config.yaml
n_layer: 18
d_model: 256
n_experts: 40
experts_per_token: 6
d_expert: 128
d_shared_expert: 128
activation: "tanh_gelu"
moe_layers: [1, 2, 3, 4, 5, 6, 7, 8, 9, 10, 11, 12, 13, 14, 15, 16, 17]
router_score: "softmax"
normalize_top_k: false
routed_scale: 2.58
balance_loss: 0.00416
balance_bias: false
router_logit_norm: 2.0
n_groups: 8
groups_per_token: 3
init_std_router: 0.00619
lr_router: 0.00109
n_head: 2
n_kv_head: 2
head_dim: 128
vocab_size: 8642
norm: "layernorm"
norm_place: "pre"
norm_eps: 1e-05
positions: "rope"
rope_base: 10000.0
rope_fraction: 0.5
qk_norm: false
attn_scale: 0.0884
tie_embeddings: false
parallel_block: true
init: "uniform"
init_std_qkv: 0.0204
init_std_o: 0.00341
init_std_up: 0.0204
init_std_down: 0.0017
init_out_by_depth: true
optimizer: "soap_variant"
lr: 0.00338
lr_mult_qkv: 0.7
beta1: 0.95
beta2: 0.98
lr_head: 0.00726
grad_clip: 1.0
warmup_steps: 200
schedule: "wsd"
decay_fraction: 0.38
decay_shape: "linear"
final_lr_fraction: 0.0
batch_tokens: 65536
seq_len: 512
doc_mask: true
train_tokens: 269800000
steps: 4117
dataset: "wikipedia_en"
Below are experts of layer 7 (counted from 0) of a mixture-of-experts language model. Rows are named router (the router's row for the expert), up (a neuron's input weights, with its number) and show model dimensions 0-255. Each number is 500 + 50 x the weight over its row's rms, rounded and kept within 0 to 999. Numbers have three digits each.
Before each expert's rows: "mostly gets" lists some tokens that are sent to it at least half of the time. This comes from a sample of Wikipedia text that the model never trained on.

# expert 28
mostly gets: "was ", "were ", "also ", "has ", "been ", "had "
router:460528380569576440452410432496501464457468510429479485448442499447502512455412572369548422529445559418547503527533474557407470530553489615429503504502395474524530511514482543546540559585497446490507431505477544563610562522534446455485539475490481519604486472503546501500507588431447522512427572571410516506483596523506527464522469490402451562517482509508432521482567470559488485503559478529528485579509461456486461464545507573550474538547523562488491449465496461396514424578516407496519601515505445565513606536416455570473549444524474512534504521422540486464524440417490487414540557448519490518536460492462549539493485432448525588536515545551607475458486423540493449539481563532552530537539484530560593430511416522462470505579448437450497496502395541430562463518400541
up0:539568482506538555565526486475511522527494508410424503456473518532442501509540552515591571563441549500515537412479479523432554647482393518504467476533549627593485500506471526416487483492471474537532413484578535538407496388514493477521437573546397466526508534536404544453549538471512442418504576483464568526511521600564485491547543515559497579474509489476527517574501510445451499462574442422566510429530497523445464501506524456536539475480613455601479505517486549447574534621541504501421516608496561460487554432520476496569436489531421531492514507475567501519476473456393526414578524478495453467446549433505405478552563498495448492421498511424471456524492489434440493515489529530476476478436339473565516569508500409525428481412461441437518503453415576471537545489500532
up1:473430481460520582465551590441584500561432553397534575528498526412450480473526490419507487561484462608516416429521497564482593572487513568494602497520564546491526396476498480655497481449553421431574504466485518449503480491529583459558512508545470480479526457491501574533498509429464470408503455520483576474497581500483464479483481457471526544464552454504479473437525483492504562489463453378594438543491537499536476504433520474431540508655530617511600527486506533512569479558456441482515437516515529576448559569522513499527550407470589513523442531419443442487485528519457564546559476546518574430613468446519608601452505559494505550551477516572516568442512530476501484477432478542521480500522500404464453531536627476463492549473464439569474533520462494424561501491482549
up2:583370407558465518529486466557533535406408544439469413536543474543530486585543517529489469465505543443527510520482485496489573547471424540389526526536480499541529502558480538524452410475501513500460536460481567484475473539528485410497439408530551487537486456488546531511511576462410557437543455583458551478541587479553506482504592511523370509554603557537488490533563529544595427482355426498550476491493529410518510518483482512516413479509521511541459528489508548456468636515486451482430512530449530438602568539501542490458487569485551489508531438528522638535473513545431530468436500440555457520477461496482563526524488443527526451551561527408528513400426573539537438401527525533536552516501463530562454414438459492569496443481517609422410420479468417514529494448442513
up3:567453459524490474582504577483510486489505441590471558485465577438528529502415482538444588497452579592516586405424479486489571540422435481505574546532505476562469530449476476484530471408531561481537574500493506499548500497484435569411467503516529509485478484532484488510492407545534468445497500543445446498518518526449499466431542469539524576564463613480563489544477442467490445446441597525540505590541526491478520309533504464549574475532555576457527545487477571528523417581468433432499373562474542536497450535435589454480463464496528423504541482437510532570391515420555500587402480443464523553531527506497505471487461521575483543566466416616349472538528535489537451562594518459476435416519467460574485446515536508468461508454539471455485414474526485487535478476439458
up4:520520451496402575479475474534590597482523534379527549518607395510615519532507463457551538498583467401521535397448551609500470463537536518432467499536573530538500547531517482485462491467486530565465459547487530504518595531460543459454541500463526466575498504493435472435502509449568542503602621501465503484469526558593505509422533408496505462481539411435417549496533574560508580522501489434463489479509543476387519423546457481496530590523489586556564413574462559442336490472502443517573447464469545473440481550565475513481516538524493387515430495507491536536491503503535487485563518549457516539557466539516554566451551463378548551508544504458509544454473455499526532508506518533523428509487418504464506558649482455441515508461473541463514522480581607573484545566448489
up5:529462528437506480456459483542510581618459563559417545441579443539546503489491460565567466513519618547475333413518518532488430491501499520441496553539487558521475406458526453391474520486476496444495593410482551535446507422533545441410517533508549488455495584435403462538450511512540475429554531495512528517573458459506550510454496498488485559520516526487461480461461455487549422466492489530595496485493530462456400437367528544469455531458514501453461431475486551573636568489497487415505425542338510417508438574512392580448498480537430503429479573507459561459504465518513476590462443488479574518506432570567456532529521516447480525532516400422489506541521434544549548554555523567524483505534564436449500479530512413522408492484533488496454433472529491485518487464566526
up6:498482501585574497476422524560461364571462521521432564540470504423463469490431508448482485520497370549467432575605545496451437423468451440412413410498493530505496550461479501466508471420450457467466444460495472406510512435498490496537495554531564523477548406558458522593494529511481497458457482624519479612450627500458497522579394516495508459459501504530548583500448546488470568424545480503474572562523531454403451565513574486499481586504516599515487504605485498519498534537392466495438525422536496507534436403592484518515480465434483488502485560460398503461560532490468456466508470542432480518435472455550553526557443565501502483448441536452499551492457422485553472559480532538413399508591474455441531469529558501480491470476577454461389534411507488544528472511431445

# expert 22
mostly gets: "was ", "were ", "their ", "been ", "they ", "his "
router:431489562499444525463426505381421467502555500407545511514498484544496483588381565465503496423474540507521603547536500499431525498527493486507466482507429435429496528480503413496525518493486498507426538440528441534431587493509546454355438531460560537457478413453462509516512438545386472517501514579527449568522524516467544598534480398485485518522521438444406487472604537462457544508565599554494472520552500440468510518520469512503487573525520464461502414558476547456459530553506487540509516564462463486416524511416435568494495465528463513501493532489577552436529538528502537544519520485508594414448616437444548499524509503576560572475548548625599473488479524562533448571486408511564435501506426487461511542495524547433472563444536539432357626524475460545496437569499593
up0:599489465426537511553606533542509459459525468453509452511464415493527554465394551461550522500451527436494547531490490406502537522519525418498544459474412467492535563565447491432484574579540516519532488522490489449459452478513559510533434460475442473408572450381560486479471498512511497464539533511498532477512452479476471544607442549546488482595425551533434473551471459432435529509452618506543490528425526589529486524497491554442461487406467520437526387559526501603467440537526575494496445565490506505443531435521530594570470542496582456424532501519502490522553528561461580565538604412473525394469473501462420493551499545448592469420454468539505479495549505558491520433542537578458595499536529516454597553524481557458473422487580529587542508513489512552473510517629656
up1:532537558643468520528520481573492556405550433516463430416480543506514447449500515559518442542497506439574532422426483499526490480435532463505432474476574537404476428440464565468444518554436531467498523494510489431489479474433471513515484573486416449522476476568470552495600518473475518529495410458553539429563548486502507465576551380438493452570519446538621559486505501561468420463492559522565491554538524505462504475412491490514370445533469498496476525480448528453480520520604542537433492484555545456561512467497426564503588575582483545629545592557515519540383504471506506497486433500421425474431573496489577450494422450566569475468472567557515496588478456441546438509543546456468456484523577501420401535552522492529626514459527534461527379519497523457546467490516530
up2:531498585525375567500472573625499442603520528517547459506520550450478519463510420485527548576396462497525443501559495552505534532502439493490465616474506500509587536509579506513501498467432547583503522580450506494522491541437452460531525582451511468521510551505463536545503524590558497548491480482483451447491577590474505415546509526477504537409469371460478483450494516590458591482390541400474455479546447500447525494468516506571505486456551499454496411529470492444464514452555532507489570608401497520504434458532397572450543521512418521513412516504499549446544483537502425523557516563438485477512531370445462481543443556574517558471502514529471506469431604441475570565527468432554512500597464552531538566481494530442445494387568475421470513396457400530442533449541541
up3:635451504494529441482386549421518503559491500432459501486569558537535486480519531420496464441541515528500484373613585506493499503455472456485429537549427372503546574494491482448480466472486482476479516447419521533462543542500549491577530446360552472520522603526502555501517555523398493497546473520481463575553578490560510455594478497428488470490636534549511538540615496498480519431532485479378472455484489492491502467405568505491598556480448454415551523495425497507494466429529509505493507419435477599523456440553443409492408552495432510454548539485543415520463468509547546539561493475524528540523518471507487481467511496445518521555454477504540436435629525446477519551554478536523537622547490515561473436433540378509525568449503520505442529427549490554462544477406544
up4:411469511407449531578525515490506482465525459501490425574533577553457543503559524565445543524507504525537528468562476532513469500521543454516501565428496518458511543554500457498468515495553553608506559495371444513488596502438454483527433557494590505596500501457452526506378426437553521483510605457535422568461501424495504416442507618452451550558523478577434500504501524529580449486402515550503430494448494505409450579559530471435447463510467542660548511536505424491464463539489456552556620404490404388426469534580400492537512477539489404472499453499480448468593520488408497557491466438592512484487539581469455537522507491552519578583481487525481552528453459474519476438477591565587476460505522520560473487437582476495422505534519459460462483581494488461520508522486502
up5:620403479490601483494467455490462426496548418439525519486495479520476572516377527545591520537547363448501411489504480512524553483553517452472503443549503514479529491443475532412520389494495531402533518561536525457536479521526493515452469564530515487430453459415512551468495540530369535479574503522557461532582551531456419465552400515504481463555476505383449558427532631537443402463578453526492564497500482508486466492519501431469581466501482442459587453482424477532540458497459539477525473490402543542471491547511497502473449440457528456551428545515551577479538441387511469451560538535576572381551485485504433443538459478447491522489433513580447575479528439533474529461515582388511515510609564471497474576488496473505481542624491502581514547532436507496419482530480478
up6:507492523459489493535517478466625568544504457545505503530573578553538488422481473421551519615482478469509457517521490538457451488510507443519456603463552464501523510469481542523613503559511516465581605452457492400512468518394427466503489511523504419515457520523481552538511544480472576571492449545489603514483459418544363527486523466507416509486472513539577457472469482453488523443566394495506541466565446391529498488512426481572525526507569530465600377505537421441452494612553552494539563577437507549602551512453579546492557434444522510442461448524464488461472512541565442521536608508565418463505434402494431447534483385545463526485443468527506495472568572487613513448509476500488507535536477540532532389468472422539455522476515463571524527441468474420550600478505447

# expert 31
mostly gets: "yl", "oc", "ac", "v", "Comm", "asc"
router:485483601489547497545556538504492480410439476464555552581537505524580479459566461500493536520476453518556559424452479479536452478484581425572493457470508562487545496428477492459491533535563403500584558572585437371572478475522502603459528480485464497393577497497409489447450535556539504459493501420519449492513518541489484506467464500460580567507502447564472452466458509472607500483348528620429592533508591458482513588463537352479564515595510546435444443495478518604455526504465599445483474467604492460461507489484477491466445432532529629496443521443467474510519482443600554482521392438598481484439469471447567405491496548499468557533533510456512434446466384524448541550471530516493542481518501540516449536451460486515503541486470495550536550485445581510518498556509488
up0:552465537546488495543477481462471401508554403530488524551485512503492502412580430541448557482459486487393529472488477415532439468524546501527553384535507526545542519428464506423561472514433561460539507514458534599550543528499474481516575415491507495568504474534433469495476586497469450430466571401457450521552477550514483465468572534566469421520430467419478502494505510530550418551433530517432492536510547615506505564498497495491447460488409370419572436508627603540454477508431517584529469543514585461435431361499493535466542492525566584476484495396560557571571504545559569496532460513512448514454491413539530529529446547536592535533597499540428499517429553527446425503426442412477507449469515499591436588497558490455475500545483514482424565574462469479498501467472488
up1:474574480546510461558489460429484554508402544475526609520506540500493441496498504452455554423456485489439493536448485419540558394518535457430503577599445477494493515539530506389509449542521578493512547495492529562541518598497536492458429545549420516525591490465485465519484514495508455571392573529517500504578509571440494561437502606511549547537555393475436571538547447539627479550482564512531503541477567496554480491470485445563440432613556498445568510429485482461441459451473492538564601561504484525486588542474464480503523557571518488527525470564457496569517509503544442571528466544533428417491457414492530478540535584557532518491541525559516645554447423472481550532492570558496577451505563532514473532478602466431413444461469496531469335428535453517467507543454489
up2:497484452533593602505478430555532457572493588509458438520545426555517472506473491462476545470516597502535522482459453600527518591518512475445495451444333431472634462441480471513537461492529473497463423486440403494511490461477488543544452526512476528597454498507526545564463516519463412511529550506525550442467530608496488477568486461446610537586552425510434455571589504448586484476477453426482498555469521463578478459496608459480431550487525511470435457457526456437564536548577471534552490426439472496570465464578549522619554535503460548482543569516504461485568499511523589513506497473541467481477559475487555403598502424525559488488484538468493470539409498469455482524517558420561583536570529475499546497451407422458488469452517486577493464573446468404548577458531395
up3:524567473475441506404471557530563502517480534531584507579453533433480482521510460420497473384517463561555467487517475532577504579427470477458530510494485555553546586472524521505562423550523462447523530496516435471581550429459522499509457493403456483588541569443478470445493521588517547493627515464530463501499571520505421473486549498593505527522442494525412479516494504435531530570416525467538506485527626510554490543565558456512473539448553464462511521598434479554453505477416455528483547421497521505459420499438458587467543490453505492499385495584473458537478532458541497456378523431535611424547521454600519467507467450478411507399529422522534548531529482620470512493567619562504492488438517484541511456431472409492469589397517483494521579404579529571425450533529500
up4:483528570486493434496491439509551529550523547529547484518521427523586522483554524489514446475458501405421534409537475448462504469584467491447517479504517539541474551454625466428592526521469550528463429572446496567552474474611495503497404499516378432518496516512524578497484468551497479540525496507515430334489481497465534497564526466525530505569496457496486459496463491504449515498588435501436593488445609484475429595491553512573505465583543465557488462473458541501518411540530435381426459553551479462531423545557518478569423507571497473478488445466455489501476521483611522529504551410544561570487535529397474569506514505486555610504550473462562472512497480538453611388463464492578461560543464557462609437583400502522435488456551508517540490522474581411500472471451394
up5:459504417442483561569521438551467527551556562525503431447519606538536558596500520508524410433491543524573414511454528430454441495453528471464496511562501429523604490452492477537424452506371497559593489555497587503534512623461524540555461535480489450452496389483486498546401580556461537554453536499399428505538522551430465572534463437479497511517503510492503450489492551543522508624497575577476493432455615510406555465513414507560473527603483564555454432580552404457478500462471461552462552467511529504429444475473488541449458434618489489514462518408556492507529500564560593504492515542476456543581533453507558549510431435468500508468494490458467529517552425489468441529490526542490491449577517467410491532470597501455562462503497495504482549440413503382434519548542523
up6:491597517447542533397481532431520437410445515558525506400535496572535521494510470541436531465548485506425439439494564517526564484521462538487571508379420503598523521514480497499502438416513451511537535411579487429610490435452443490465510461531464530506447506535465489430493557481473531547477448486466492559497539464469473442449475571558492595471508491538505525457513519491357558537483513526584562532484521484352486415561491513482435534461519522574541510420546451469516495466408460562540584429422492463516501581440543544504537496589616476450583459491514546546492556475584568548546545482514520451423485478524491409513535424510466514542496459496518510648504509537457449444532538502586452356484432575477453490458441603568464528499528493499473487417555498462531404551559507